config = dict(
    num_hidden_layers=18,
    hidden_size=256,
    n_experts=32,
    experts_per_token=2,
    d_expert=64,
    d_shared_expert=0,
    hidden_act='clamped_swiglu',
    moe_layers=[1, 2, 3, 4, 5, 6, 7, 8, 9, 10, 11, 12, 13, 14, 15, 16, 17],
    router_score='softmax',
    normalize_top_k=True,
    routed_scale=1.5,
    balance_loss=0.00113,
    balance_bias=True,
    router_cosine_scale=20.0,
    init_std_router=0.00824,
    lr_router=0.000488,
    vocab_size=4096,
    norm='rmsnorm',
    norm_eps=1e-05,
    tie_word_embeddings=True,
    optimizer='muon_variant',
    learning_rate=0.00266,
    beta1=0.93,
    batch_tokens=65536,
    max_seq_len=1024,
    train_tokens=278500000,
    max_steps=4250,
    dataset='wikipedia_en',
)
Below are experts of layer 10 (counted from 0) of a mixture-of-experts language model. Rows are named router (the router's row for the expert), gate (a neuron's input weights, with its number), up (a neuron's input weights, with its number), down (a neuron's output weights, with its number) and show model dimensions 128-255. Each number is 50 + 12 x the weight over its row's rms, rounded and kept within 0 to 99.
After each expert's rows: a language model's description of what the expert responds to. This comes from a sample of Wikipedia text that the model never trained on.

# expert 20
router:51 57 58 52 60 46 59 47 40 63 42 52 48 55 54 56 72 16 38 51 52 55 38 56 51 47 54 47 43 53 57 65 30 48 47 53 50 63 30 42 36 40 49 30 32 42 57 41 54 50 60 57 64 24 50 67 58 41 55 52 57 69 74 47 50 44 31 39 40 61 49 47 60 33 64 61 49 43 47 60 45 51 63 77 39 64 61 52 59 46 42 54 42 71 47 34 41 55 46 36 54 40 45 30 61 33 52 43 59 41 73 29 43 27 48 44 73 60 45 32 58 47 75 50 66 51 56 33
gate1:50 58 54 45 31 59 34 48 60 62 44 69 43 60 69 42 43 38 40 32 61 58 63 27 55 53 43 62 58 52 74 55 49 45 56 55 38 49 60 39 56 54 69 67 49 55 38 66 45 43 75 65 67 77 38 53 42 54 30 43 33 32 62 24 45 50 34 41 50 59 48 25 41 70 59 53 33 54 56 59 44 48 54 53 58 38 50 49 34 56 53 37 60 64 54 43 31 43 39 30 36 70 51 56 52 57 42 64 61 48 67 44 62 32 48 55 35 39 44 54 69 46 56 54 45 53 49 25
up1:35 30 51 42 61 59 43 43 24 65 49 59 47 61 51 66 45 51 36 51 52 43 74 46 47 51 56 44 43 54 50 51 45 37 36 51 70 42 44 39 69 57 46 50 73 29 45 44 50 36 38 55 58 33 64 64 46 58 64 48 47 66 54 69 51 63 36 62 46 31 64 54 56 22 46 47 49 51 62 41 26 43 41 27 56 50 56 54 77 65 47 42 35 83 47 49 65 39 61 71 52 65 40 63 47 51 62 47 47 36 38 73 74 52 51 57 53 59 46 75 67 61 39 66 53 66 47 61
down1:55 39 55 56 58 42 43 42 56 38 33 58 53 62 49 35 33 53 63 46 70 44 63 45 73 36 53 58 55 55 43 61 60 62 47 52 41 63 54 52 47 58 67 60 73 55 41 63 69 52 55 68 44 54 62 57 39 40 36 47 47 51 52 56 62 43 61 73 54 61 50 63 52 55 63 48 49 40 69 48 27 51 78 21 47 46 68 33 35 53 55 49 40 48 43 42 46 50 51 55 65 50 51 20 39 59 53 55 67 52 43 52 64 56 48 48 69 46 51 43 44 60 58 36 61 46 53 55
What it handles: Inner or closing syllables like -os, -oph, -gen, -er in music, art and species names, e.g. Trios, Archeosophical, anoxygenic.

# expert 19
router:33 48 74 41 34 42 38 56 44 38 43 44 64 57 52 25 51 46 40 38 68 49 33 54 50 49 54 44 39 62 50 57 63 46 50 39 34 56 74 29 47 53 41 64 47 58 33 64 47 38 25 35 42 47 67 55 44 46 59 51 65 53 52 51 63 41 67 62 39 48 35 51 49 42 78 60 57 73 16 39 47 61 63 40 66 70 45 46 46 56 33 55 40 50 67 45 55 24 65 36 17 52 42 42 50 44 54 44 58 52 57 27 32 61 52 49 35 31 57 55 36 68 62 52 47 55 43 52
gate0:52 49 59 66 51 41 51 41 63 57 48 57 45 55 52 21 55 61 69 80 49 48 32 46 34 66 64 39 59 50 32 68 60 22 54 61 52 52 44 41 54 48 53 19 39 46 51 69 36 49 33 60 67 52 46 48 49 46 44 24 45 61 58 41 41 46 33 46 56 36 43 54 47 30 29 44 62 52 46 44 53 44 38 48 42 53 66 33 33 59 73 32 54 34 65 47 65 41 47 46 41 49 58 56 51 65 51 40 69 63 46 37 60 37 51 62 50 72 58 43 45 69 63 33 49 58 43 68
up0:49 49 53 38 46 65 39 45 29 60 60 35 36 35 49 63 47 56 37 74 39 67 50 44 40 44 69 50 27 54 61 47 60 50 50 38 51 58 56 41 61 46 56 32 56 40 60 51 35 44 65 53 35 75 51 44 31 60 37 65 34 43 42 45 51 62 60 43 47 65 42 72 47 37 42 42 41 22 44 54 46 70 57 72 34 70 48 45 52 49 19 61 49 65 33 51 61 43 38 58 46 52 50 37 58 42 50 45 38 40 60 46 54 75 45 41 62 66 41 52 45 59 40 34 69 59 29 23
down0:25 41 41 52 47 45 44 33 49 49 34 46 33 51 84 29 49 44 23 58 24 51 48 52 58 58 40 43 67 68 49 68 44 54 31 57 44 45 55 45 48 72 49 24 58 41 59 55 37 49 50 39 55 45 44 64 61 47 56 33 36 42 63 51 54 57 28 67 67 64 49 39 79 65 46 57 72 44 64 62 57 44 58 31 55 29 65 36 37 44 49 63 46 33 48 60 60 61 31 57 55 61 42 48 30 45 46 51 56 40 64 46 41 46 65 64 41 60 70 33 56 66 55 21 43 56 45 49
What it handles: Capital letters and short pieces beginning personal or place names, often Indian or Turkish, such as H|av|ana, H|ass|an, K, Cl, Dav.

# expert 4
router:62 53 26 46 57 49 54 23 55 53 58 49 60 49 57 40 74 42 43 42 71 42 49 45 42 39 27 52 70 47 56 49 47 40 58 53 49 42 69 48 38 39 45 46 66 78 47 47 54 67 48 40 57 53 37 54 66 52 43 58 67 42 48 50 43 52 31 54 66 66 59 25 44 60 67 52 67 29 28 31 62 43 42 72 66 53 60 66 57 48 41 62 52 47 56 52 49 71 52 75 63 42 31 53 27 35 42 78 53 35 63 35 45 57 74 34 44 41 56 52 57 44 51 55 50 72 63 70
gate1:37 69 38 62 21 37 23 76 49 52 54 49 45 41 37 33 54 55 49 58 49 68 44 46 41 58 45 63 76 48 59 60 58 41 47 56 49 34 64 54 63 44 58 50 34 41 57 49 44 38 64 61 50 70 55 54 48 47 25 58 59 51 75 46 63 54 69 54 44 63 66 51 32 44 43 51 41 51 46 40 44 51 60 24 55 68 48 45 33 77 47 40 60 60 57 42 26 40 38 37 49 52 57 49 64 42 44 54 45 34 49 55 54 43 52 45 27 48 54 43 54 35 76 47 58 59 53 40
up1:57 38 68 37 61 49 53 56 37 53 36 54 51 39 26 59 54 58 42 60 48 45 60 60 51 58 48 50 43 65 48 55 62 49 65 25 47 58 38 36 67 40 52 37 59 39 47 50 54 46 60 65 76 40 38 45 33 53 43 47 42 48 36 52 42 76 48 44 65 35 51 50 50 30 73 44 57 53 69 57 43 50 45 43 40 43 67 34 50 48 53 58 53 36 56 41 67 62 64 62 46 51 47 58 36 44 43 50 60 64 50 43 57 56 60 64 42 50 56 56 72 54 57 70 70 56 48 51
down1:57 40 65 62 47 42 44 48 69 48 32 41 61 67 57 35 64 37 49 45 57 37 49 61 44 48 58 47 49 41 38 57 49 57 51 39 36 53 57 37 45 71 70 37 65 69 52 47 58 35 36 76 27 55 53 41 41 42 39 53 33 52 48 82 69 59 37 75 51 55 37 56 42 45 41 41 57 71 75 52 46 21 40 38 64 60 52 50 20 45 59 60 64 53 66 46 32 43 39 62 49 50 53 69 48 41 34 53 44 40 69 41 71 55 36 63 43 44 51 56 59 48 49 71 53 64 28 53
What it handles: Capitalized pieces such as He, Le, L, H, Del, Mart starting names, often Spanish or Slavic, plus date-list dashes, semicolons and "left".

# expert 16
router:59 58 59 72 54 57 53 40 40 40 60 63 51 47 43 47 47 40 62 57 68 67 46 42 61 61 41 37 21 60 01 43 65 36 34 51 58 65 41 25 54 48 41 52 43 52 43 61 54 39 56 68 40 48 45 78 55 62 61 48 54 51 38 45 50 58 54 53 49 35 46 45 59 39 69 19 42 43 76 33 56 66 37 28 27 53 52 59 50 41 50 55 63 54 61 78 24 52 42 66 43 57 37 53 51 59 52 66 45 42 47 41 43 59 69 69 65 46 52 34 51 56 50 46 54 68 55 49
gate0:50 48 56 52 44 59 67 47 60 50 60 31 49 39 46 49 50 54 56 65 44 61 38 58 27 54 41 21 32 61 32 52 48 36 50 40 54 69 48 38 36 24 47 32 51 59 50 41 34 51 65 48 52 58 37 38 60 46 56 32 47 48 61 50 35 40 52 46 52 51 32 34 33 50 56 43 43 41 34 35 47 58 50 56 59 47 52 27 54 54 58 52 48 52 75 69 51 47 46 57 30 44 60 65 50 38 69 45 47 66 45 34 32 53 60 57 43 19 66 38 50 53 54 65 51 66 38 62
up0:55 61 40 66 46 36 33 49 39 46 61 34 57 38 52 45 50 31 44 51 41 36 60 29 75 53 36 46 47 65 46 64 64 53 46 44 70 66 61 55 69 55 66 39 55 39 51 61 35 50 42 57 48 72 50 50 46 55 47 42 52 57 54 58 65 54 43 56 49 60 52 26 50 46 40 49 50 30 58 54 65 65 49 73 37 49 60 69 46 47 53 46 47 47 46 49 75 51 47 34 40 44 41 48 46 69 76 53 56 44 45 76 56 52 39 54 60 58 34 59 37 45 69 63 47 49 34 36
down0:23 45 55 52 60 57 18 54 58 60 53 52 36 58 40 53 54 31 36 51 41 62 60 48 54 62 26 36 51 89 59 72 45 64 43 40 42 34 50 65 20 45 55 48 50 31 60 33 18 42 67 34 51 48 59 65 65 37 49 48 28 35 56 50 51 60 45 57 55 41 81 39 75 51 53 39 42 45 54 37 69 51 58 48 47 43 54 32 46 58 50 42 45 48 67 44 77 51 38 32 40 47 37 46 61 27 58 38 61 55 57 50 43 58 26 58 52 39 55 21 50 65 68 48 35 39 26 57
What it handles: The words of and The, colons after infobox field names, digits, and accented name pieces in Romance place names (Pérez, São Paulo).

# expert 13
router:22 49 47 47 52 35 68 75 59 41 41 58 29 41 60 42 63 51 41 54 48 46 65 72 35 37 57 59 72 43 50 57 56 56 53 44 27 51 43 31 63 48 42 40 33 39 56 65 55 45 54 49 54 35 34 53 48 32 63 44 37 44 24 81 38 44 51 73 55 54 49 54 60 50 57 54 53 70 43 60 60 38 19 53 78 38 53 67 59 46 68 56 60 61 45 41 49 47 39 39 62 48 62 43 41 60 50 40 45 64 27 57 61 51 53 28 53 74 46 50 47 72 59 51 42 47 41 63
gate1:50 57 56 54 30 61 24 82 36 51 58 43 61 39 54 36 44 33 44 51 44 69 70 39 57 35 50 45 50 45 55 62 51 72 29 67 43 53 44 54 53 61 56 46 44 61 55 44 29 54 38 53 43 55 53 72 41 51 58 50 56 59 75 44 56 40 45 38 70 50 59 61 51 53 55 36 29 67 58 67 46 52 71 36 54 38 63 41 41 74 70 55 49 65 74 57 66 45 25 47 54 50 50 57 50 39 76 64 71 30 35 52 37 53 50 56 71 47 57 32 49 39 41 48 44 46 33 43
up1:56 66 46 32 56 50 56 52 37 55 40 64 58 52 47 60 56 70 36 41 59 36 50 58 38 54 49 51 62 50 80 51 42 48 39 41 58 29 32 44 63 30 57 61 57 70 57 57 44 38 43 61 56 44 57 41 64 47 45 29 28 42 57 87 59 57 35 57 67 48 59 53 57 55 46 29 29 46 72 58 50 49 26 41 52 38 37 48 45 60 57 41 54 56 53 81 67 49 63 60 56 55 47 76 49 44 47 40 61 52 41 29 70 60 61 70 48 42 49 47 55 52 36 57 84 59 36 39
down1:50 62 43 45 57 72 51 42 54 52 36 59 56 52 39 52 53 52 50 33 56 55 43 66 45 72 53 38 37 53 31 42 47 39 54 44 44 45 44 28 37 65 56 62 54 53 59 44 78 47 25 71 38 53 53 23 55 32 56 47 49 66 28 61 47 47 49 56 51 42 54 72 58 49 70 26 81 78 40 56 50 61 52 48 53 22 56 40 38 72 71 72 50 50 42 63 39 39 53 71 25 40 38 67 41 55 36 48 57 57 48 58 45 72 58 50 46 38 40 29 52 56 56 66 39 55 41 55
What it handles: Function words joining phrases, mostly and, for, by, of, to, than, about, as in "a hub for" and "designed by".

# expert 12
router:44 38 55 64 52 60 61 65 49 38 58 68 47 56 54 33 43 54 41 41 54 25 46 38 44 46 42 69 40 69 78 45 29 47 40 47 38 53 67 44 64 48 70 33 69 63 31 71 38 36 55 44 37 51 36 39 30 47 45 48 51 47 53 35 60 31 40 50 55 40 68 72 55 50 44 43 51 56 55 65 79 52 44 48 49 53 47 35 51 51 45 42 43 64 41 69 41 45 48 42 49 62 44 37 38 71 38 43 50 63 63 61 55 72 44 30 34 78 35 45 31 50 41 49 66 43 29 69
gate0:56 69 53 49 56 33 63 39 57 54 43 59 46 33 60 28 49 55 29 70 70 51 43 45 44 74 44 51 52 41 59 34 51 49 53 62 57 63 30 48 59 66 62 26 38 51 46 54 51 47 50 41 55 69 50 42 47 52 38 43 40 54 56 68 44 57 55 52 63 26 35 58 45 35 29 46 43 43 44 66 55 68 24 37 43 29 36 31 54 60 65 48 47 51 40 56 27 42 39 46 34 39 56 56 47 35 39 41 56 39 41 49 74 33 63 56 33 29 58 54 48 58 68 44 75 43 61 61
up0:66 54 53 60 60 51 52 47 52 57 49 37 34 50 44 52 47 39 51 51 42 37 73 48 37 53 49 54 50 64 41 35 68 42 55 54 41 43 41 47 57 40 73 41 46 45 49 64 23 47 42 50 48 45 40 53 41 36 47 68 48 46 47 45 80 44 32 55 51 48 23 29 57 38 65 51 73 49 52 57 47 33 59 60 78 38 42 60 64 44 33 40 46 31 49 45 47 39 64 47 39 54 65 26 65 56 45 57 57 54 48 62 41 51 52 45 71 62 21 55 70 57 47 58 43 54 67 29
down0:61 44 39 58 53 54 42 56 44 61 59 41 49 04 72 60 55 48 56 46 43 66 66 55 54 77 60 55 34 59 50 45 55 59 37 41 53 43 37 48 62 41 26 67 59 56 72 56 28 47 46 58 40 54 53 33 24 49 37 37 33 61 60 41 39 49 30 59 61 63 58 23 68 28 45 34 24 58 49 48 76 55 55 44 51 54 75 46 56 66 46 59 39 55 40 44 64 53 44 54 47 33 47 61 45 51 22 48 70 51 32 55 24 60 57 54 46 44 42 60 54 58 56 65 41 43 61 56
What it handles: Single-letter word starts, mostly capitals S, N, B, R, W, plus list-item hyphens after line breaks, e.g. Cartoon N-etwork, ship-w-recks.

# expert 21
router:41 54 54 58 44 34 45 55 30 43 59 49 57 57 34 54 69 32 70 46 32 36 47 47 84 39 54 54 46 51 50 54 57 40 32 48 39 39 50 42 43 53 54 44 52 55 41 48 42 63 59 28 34 43 33 37 39 24 60 38 38 48 44 66 70 58 33 44 36 30 47 55 43 51 56 34 40 32 47 60 59 34 52 36 43 53 47 30 60 38 44 29 71 61 52 63 51 33 28 71 69 55 41 64 48 48 51 51 42 43 55 63 50 47 53 40 50 47 62 37 37 36 44 50 43 50 44 62
gate1:62 41 74 58 36 39 39 75 43 44 39 45 61 48 41 32 28 50 45 22 34 54 76 47 57 37 45 55 49 46 48 52 39 70 56 50 53 44 64 56 38 22 43 32 58 54 49 67 46 54 52 62 54 56 46 56 79 55 63 59 45 11 53 51 45 53 71 46 54 47 42 38 42 53 42 44 47 20 39 41 55 71 71 47 54 49 51 52 50 52 52 35 60 52 50 44 47 70 44 34 52 73 52 60 54 28 60 36 46 53 48 69 56 27 52 43 46 67 54 35 49 48 49 31 48 39 42 54
up1:31 61 33 55 61 55 59 52 65 61 49 46 77 34 39 55 55 63 27 54 61 54 53 32 24 24 61 36 65 54 65 47 50 45 53 30 58 61 50 44 55 58 69 57 55 46 38 37 59 31 40 47 47 32 26 49 63 60 54 33 44 74 52 66 32 44 58 52 43 49 67 70 53 43 46 18 50 49 88 19 55 31 30 24 39 50 53 53 48 49 65 63 43 44 51 53 51 67 58 45 49 51 65 52 40 58 69 38 38 57 45 32 70 51 65 62 62 58 48 52 36 66 48 69 75 54 50 40
down1:28 55 57 58 37 47 56 64 59 45 70 58 50 52 56 61 53 55 47 52 55 23 40 43 64 36 47 42 46 47 58 38 45 44 58 55 34 63 53 47 49 70 62 48 63 21 55 49 57 59 41 44 39 35 39 50 60 47 51 54 62 50 50 63 75 53 45 56 36 58 76 64 57 67 48 48 56 37 53 57 52 43 52 36 48 69 53 49 50 40 48 42 50 59 73 57 53 35 53 37 55 55 58 49 42 67 45 67 35 49 57 47 42 48 74 66 52 59 55 51 40 50 50 77 55 33 55 56
What it handles: Line breaks, especially after headings and list items, plus opening quotes, section == marks and line-initial words like The.

# expert 18
router:52 47 80 54 71 53 47 30 77 34 51 52 43 71 43 78 53 52 52 35 58 35 67 52 56 48 63 44 58 37 42 39 34 44 47 58 52 32 30 60 65 63 55 45 65 76 38 53 50 35 48 59 58 65 28 45 50 56 56 27 45 47 40 46 53 46 35 41 54 40 46 25 34 37 70 46 51 57 63 70 36 50 70 42 58 54 62 57 42 37 54 56 33 48 44 57 51 42 27 66 33 53 58 51 46 51 44 49 55 76 40 59 24 48 42 37 59 30 35 50 53 55 38 36 59 42 45 57
gate1:79 36 72 71 46 47 43 74 49 47 33 56 37 45 28 50 45 36 41 60 35 60 56 41 70 46 51 52 61 51 39 56 42 47 43 50 33 32 64 56 55 69 33 48 48 55 60 56 40 42 53 56 51 35 38 43 42 62 40 50 63 33 49 39 56 30 58 37 64 54 58 45 51 82 79 77 37 34 50 37 39 61 40 46 33 43 59 42 57 61 69 52 87 42 51 62 38 68 36 41 45 43 53 57 55 56 58 59 66 45 57 47 47 47 43 59 49 34 35 69 54 38 33 57 43 77 44 44
up1:23 46 40 53 42 53 53 41 43 75 55 65 39 52 53 46 59 55 43 60 57 35 48 43 57 49 55 34 49 52 70 47 28 49 45 39 57 32 44 45 44 24 50 54 54 34 51 47 27 44 51 57 50 30 61 31 61 61 63 52 61 65 56 41 46 79 49 54 44 44 40 52 72 38 49 40 62 23 59 48 32 47 44 44 48 58 47 48 66 43 36 72 63 50 51 33 63 32 49 77 49 57 58 48 38 49 39 24 53 55 26 35 58 56 41 60 56 47 43 48 68 43 60 53 62 36 36 43
down1:55 61 37 58 57 72 61 45 47 66 36 57 51 74 48 60 44 36 50 23 91 51 57 38 44 38 55 44 44 49 36 19 57 62 58 67 50 52 69 44 47 64 66 58 41 53 57 37 27 66 30 80 48 57 50 33 40 36 34 49 33 70 67 54 41 57 41 52 50 39 47 60 39 39 57 56 61 62 64 53 53 43 50 56 50 36 57 52 34 67 60 64 42 45 42 37 49 41 53 62 55 56 45 51 49 69 50 47 55 46 45 53 57 48 55 73 46 42 41 49 55 41 54 46 66 53 48 69
What it handles: Table column bars, clause commas, and conjunctions like but, while, when, where, plus prime and degree marks in coordinates.

# expert 5
router:43 55 49 43 60 35 44 57 54 51 51 55 36 68 64 55 41 48 49 50 80 49 45 54 50 52 79 43 56 36 51 58 60 41 53 41 34 64 42 59 48 32 68 57 34 37 41 61 79 52 62 35 38 60 47 30 48 55 58 45 80 55 52 30 55 70 46 66 45 36 38 42 67 45 57 58 57 52 61 18 69 45 62 43 73 50 72 55 36 39 48 58 54 60 52 29 56 47 73 64 32 54 48 39 46 53 60 46 46 51 43 54 59 65 50 32 52 55 60 55 38 50 73 53 42 57 47 43
gate1:49 47 41 55 53 71 44 53 62 41 56 45 61 20 43 52 48 67 60 55 37 54 51 55 69 37 33 56 55 69 58 35 39 60 38 49 31 49 61 72 50 43 53 37 44 43 79 51 36 42 54 62 29 59 42 43 40 59 35 68 51 24 42 39 75 42 73 32 45 52 59 42 50 56 44 38 35 70 53 38 69 43 63 31 48 37 35 49 58 61 37 54 90 57 41 39 51 45 33 50 47 46 71 44 51 75 35 62 54 54 45 60 45 32 38 48 79 33 39 45 49 24 77 51 51 46 59 39
up1:40 36 56 63 54 54 45 55 45 34 61 65 43 55 45 61 58 62 54 50 62 55 59 51 38 48 39 39 60 35 44 49 41 67 50 57 51 43 33 41 44 38 43 64 57 28 52 51 39 65 48 46 63 52 65 43 57 55 66 38 41 81 49 54 70 63 37 47 39 47 39 57 44 32 49 52 50 39 71 54 47 58 28 42 41 48 57 53 59 47 68 59 49 54 46 58 47 50 64 79 55 52 57 72 26 47 62 54 46 52 66 39 61 68 58 64 37 45 50 41 63 71 44 47 68 59 48 56
down1:48 39 37 46 58 52 45 63 57 42 54 83 50 55 47 56 55 46 35 41 52 56 69 42 75 52 57 51 56 48 45 40 57 59 28 32 66 45 60 29 49 42 71 56 55 48 54 43 48 69 59 59 35 45 41 45 67 42 27 53 55 52 17 45 53 55 44 67 51 38 37 66 45 49 42 67 65 43 55 56 54 49 46 36 42 46 62 63 54 33 49 60 31 46 44 54 73 36 45 50 40 54 28 54 35 45 60 59 50 44 43 63 65 55 40 54 46 48 68 46 66 23 53 51 59 50 52 34
What it handles: Middle pieces of South Asian and Arabic personal names, often in tables, plus relative words and common first names, e.g. Shab-an, who, John.

# expert 24
router:62 56 61 55 24 79 36 56 30 63 58 47 32 35 48 29 45 61 50 52 53 68 52 29 52 49 54 63 60 59 48 48 16 43 46 55 28 34 46 46 62 47 49 56 45 62 37 57 61 55 34 40 51 54 58 48 52 64 55 44 49 40 43 65 48 56 77 43 55 61 53 65 39 46 50 50 46 64 80 40 90 54 34 38 62 65 38 68 64 51 48 54 48 68 54 37 52 66 62 46 26 62 63 60 52 49 42 64 40 49 38 42 53 63 47 54 60 50 19 44 40 52 59 58 50 45 54 64
gate0:48 21 42 40 30 43 39 43 59 66 36 50 43 68 59 15 40 51 46 42 62 55 42 52 68 54 45 40 36 77 45 53 64 75 49 33 37 40 37 56 39 53 67 49 48 51 61 51 53 37 64 41 65 55 42 40 43 42 73 43 39 54 37 56 19 76 59 45 51 31 35 56 31 42 42 49 56 47 35 48 40 48 52 37 52 58 63 30 44 51 65 68 35 38 37 66 52 31 36 59 46 55 45 71 60 49 37 58 55 51 67 47 49 38 58 51 38 30 47 56 59 60 50 61 39 84 54 71
up0:63 48 49 44 49 51 48 49 37 47 44 51 53 42 49 70 64 66 44 24 74 52 62 57 60 45 54 40 43 54 53 52 50 20 37 50 49 25 41 63 47 51 45 36 53 43 45 46 45 43 47 62 42 33 42 45 46 56 45 44 46 25 53 35 72 55 37 70 49 41 47 58 33 52 74 61 42 41 45 51 57 64 71 51 49 39 63 65 69 31 56 62 45 54 41 59 46 45 50 40 40 40 56 51 77 63 43 48 45 60 38 45 39 53 62 51 52 66 25 58 46 55 50 56 43 50 63 49
down0:50 41 54 66 59 53 32 45 36 54 46 45 45 60 47 58 55 38 50 52 56 42 43 51 68 68 46 46 35 43 42 78 22 68 21 52 53 41 52 54 43 57 56 44 39 61 47 31 43 49 53 36 78 43 32 50 62 50 52 58 35 20 36 36 61 41 63 55 65 46 42 50 51 54 38 62 56 26 40 46 69 34 62 53 50 46 54 73 46 45 27 59 45 73 46 42 50 46 50 43 50 39 46 55 56 45 56 55 51 39 39 30 49 45 53 57 62 48 38 41 56 67 78 62 54 58 37 53
What it handles: Standalone space tokens before numbers in dates and tables, plus pronouns and function words like to, it, they, would.

# expert 23
router:44 56 59 37 33 77 53 61 43 38 63 39 39 72 43 54 37 54 53 48 37 45 52 52 63 29 49 64 55 45 43 40 46 60 66 79 45 34 40 55 51 62 38 40 40 49 45 64 53 26 49 30 40 32 34 47 42 69 47 46 57 67 46 46 33 42 58 40 82 36 54 61 58 53 57 46 57 43 43 66 51 41 39 44 69 52 46 76 45 62 46 73 40 50 87 50 34 51 70 53 65 73 67 43 70 45 43 58 47 64 52 44 51 64 53 52 34 53 44 42 58 45 47 67 41 38 54 56
gate1:47 51 67 64 36 43 36 58 49 31 66 40 33 60 59 57 49 38 63 63 30 58 59 29 39 24 57 50 53 59 48 58 55 61 66 52 53 54 59 38 45 57 39 48 39 57 49 58 12 43 33 85 47 61 73 68 37 46 40 67 59 41 61 60 55 52 68 71 53 64 53 59 47 71 40 43 39 53 36 48 63 48 69 40 66 49 34 46 54 63 34 58 52 30 62 54 51 64 51 47 68 61 64 35 49 33 47 55 34 44 55 65 41 44 57 60 53 49 29 27 44 36 38 54 40 47 54 23
up1:43 31 43 36 56 60 49 35 38 69 49 67 58 71 50 68 46 60 47 39 65 54 32 57 51 48 36 56 67 65 51 71 42 54 54 66 53 41 38 38 41 43 42 57 51 61 50 74 41 23 49 45 67 45 61 54 61 57 64 60 29 36 65 59 41 44 53 31 44 45 49 52 68 55 61 43 65 66 55 69 60 69 44 39 57 54 61 67 65 71 53 48 55 65 32 55 60 39 66 61 47 59 35 77 62 68 54 62 56 55 63 45 67 68 56 83 59 28 55 55 50 72 51 47 71 44 41 32
down1:52 43 34 48 47 44 58 50 48 52 53 56 63 57 30 30 50 66 47 27 65 45 27 56 76 50 44 49 39 41 51 40 41 35 38 33 51 57 53 46 33 48 72 38 72 77 57 26 71 45 26 52 25 56 47 57 58 42 46 66 39 56 37 65 40 53 49 46 50 54 29 56 42 38 47 58 31 44 39 61 53 49 55 48 27 38 69 63 33 59 59 64 54 38 51 61 72 33 59 59 70 65 54 43 56 65 52 53 70 61 58 42 55 64 54 48 34 56 45 55 71 37 43 64 69 42 68 54
What it handles: Commas, pipes, opening parentheses, semicolons and colons right after a name, place or title, ending a phrase or table cell.

# expert 26
router:29 65 54 59 51 43 41 64 62 65 64 48 39 46 56 41 63 46 70 56 40 64 58 77 49 51 57 73 71 49 47 49 42 47 37 46 65 71 56 41 40 78 54 67 35 55 43 37 44 24 52 49 42 52 61 57 33 49 58 49 68 48 46 52 56 34 65 61 62 78 37 41 48 33 64 51 58 82 59 52 50 47 64 49 53 57 52 46 66 61 51 34 66 61 57 47 46 48 49 69 41 50 56 55 44 26 54 70 40 65 45 42 58 39 48 51 47 39 55 66 73 50 64 48 34 64 71 63
gate1:52 45 40 72 45 63 27 66 45 68 49 54 65 41 37 43 59 25 31 33 35 45 57 48 70 53 59 60 64 75 45 45 54 36 44 55 33 38 67 61 62 60 36 46 19 47 47 45 48 52 64 72 62 55 40 62 58 57 36 52 32 67 62 32 55 38 47 62 63 64 58 50 32 50 61 51 53 63 55 47 32 55 66 29 64 25 50 67 61 71 57 45 74 57 42 59 72 48 45 37 59 54 54 42 60 62 60 45 52 33 37 61 51 43 55 41 47 49 39 50 52 43 56 48 45 68 60 48
up1:49 48 59 34 53 50 57 32 45 73 50 75 27 30 53 21 42 59 70 27 57 64 65 86 27 50 37 46 43 35 64 67 34 54 32 64 54 45 56 34 55 63 42 65 75 32 37 40 41 61 47 48 45 50 43 61 50 50 43 26 50 63 53 62 52 79 52 41 52 30 43 60 57 44 45 46 49 67 81 46 55 54 63 44 31 42 59 51 57 48 49 58 34 49 36 57 63 50 66 49 38 59 62 54 50 55 60 42 52 29 61 50 61 65 67 55 47 55 50 61 53 57 47 70 60 42 35 42
down1:45 48 53 48 56 59 66 51 43 49 35 35 43 47 38 31 35 53 61 30 66 51 56 52 64 57 56 59 58 54 72 30 36 44 60 56 30 48 64 15 58 51 63 47 52 55 60 21 46 38 61 40 37 58 72 32 35 27 54 50 36 42 56 69 55 51 45 43 27 50 48 61 58 44 61 64 74 68 39 51 59 33 35 46 49 69 49 49 64 64 62 62 69 39 44 51 64 26 58 60 55 82 40 44 67 34 58 41 43 41 57 70 74 40 42 39 48 32 42 41 56 41 56 45 47 57 53 56
What it handles: First pieces of words such as le in released, Mc, pro, ch, Star, ant, often before -ed or -ing endings.

# expert 11
router:54 60 34 75 64 21 30 51 42 55 40 33 37 51 56 42 54 45 32 49 70 55 58 47 47 46 53 45 57 56 54 28 62 70 59 67 45 55 43 27 61 52 40 36 36 73 34 61 37 35 45 47 44 60 56 62 42 55 43 52 44 40 52 51 56 43 42 49 40 40 27 63 57 53 42 53 32 58 43 43 48 39 59 41 71 52 46 59 55 24 68 33 28 56 52 60 50 47 56 43 63 49 57 45 54 63 41 54 70 31 55 73 57 52 54 28 41 42 45 39 37 43 49 34 45 42 46 43
gate1:77 47 49 74 54 20 46 55 32 55 36 51 61 58 53 37 24 40 47 38 37 66 36 46 55 49 50 46 40 51 77 59 33 71 35 59 37 48 60 59 51 49 30 44 61 53 63 47 43 51 50 59 34 79 50 46 41 71 37 46 43 45 75 48 70 43 50 50 53 52 28 51 29 66 48 43 34 69 46 33 45 40 43 37 50 33 72 66 47 63 60 50 61 62 58 58 45 44 60 54 63 52 69 60 60 43 49 70 41 18 71 46 57 47 30 34 27 29 39 49 42 43 39 43 52 51 45 54
up1:47 48 50 35 59 75 68 33 42 59 57 69 57 41 43 62 33 70 36 81 49 62 61 59 57 45 50 63 55 43 48 54 50 48 60 27 52 37 29 41 42 55 67 54 51 48 58 50 42 32 39 36 64 39 58 43 48 34 57 38 34 62 57 51 63 81 43 47 43 50 49 54 77 53 53 49 56 47 56 71 65 64 33 32 38 40 69 55 47 65 52 46 63 51 52 58 80 46 69 60 47 43 65 47 37 66 39 51 54 45 43 61 51 46 59 79 58 36 34 64 57 63 76 42 41 41 27 53
down1:35 68 44 44 61 21 55 38 58 42 26 55 34 37 52 68 65 55 44 34 68 64 50 47 57 42 35 41 52 50 44 34 64 57 61 52 38 55 56 57 49 56 35 58 44 37 62 47 74 29 57 58 51 42 55 33 38 53 31 59 39 58 44 49 71 38 60 54 54 59 47 70 64 49 63 48 43 74 65 43 45 54 28 55 40 49 59 51 43 74 52 73 49 44 43 55 57 47 57 58 61 69 54 35 37 38 74 61 37 50 37 59 42 57 44 42 46 48 66 80 56 51 55 59 75 34 35 31
What it handles: Pipes, spaces, zeros and short capitals inside sports tables and stat lists, plus "par" starting parentheses or parish, and symbols like %, ±, •.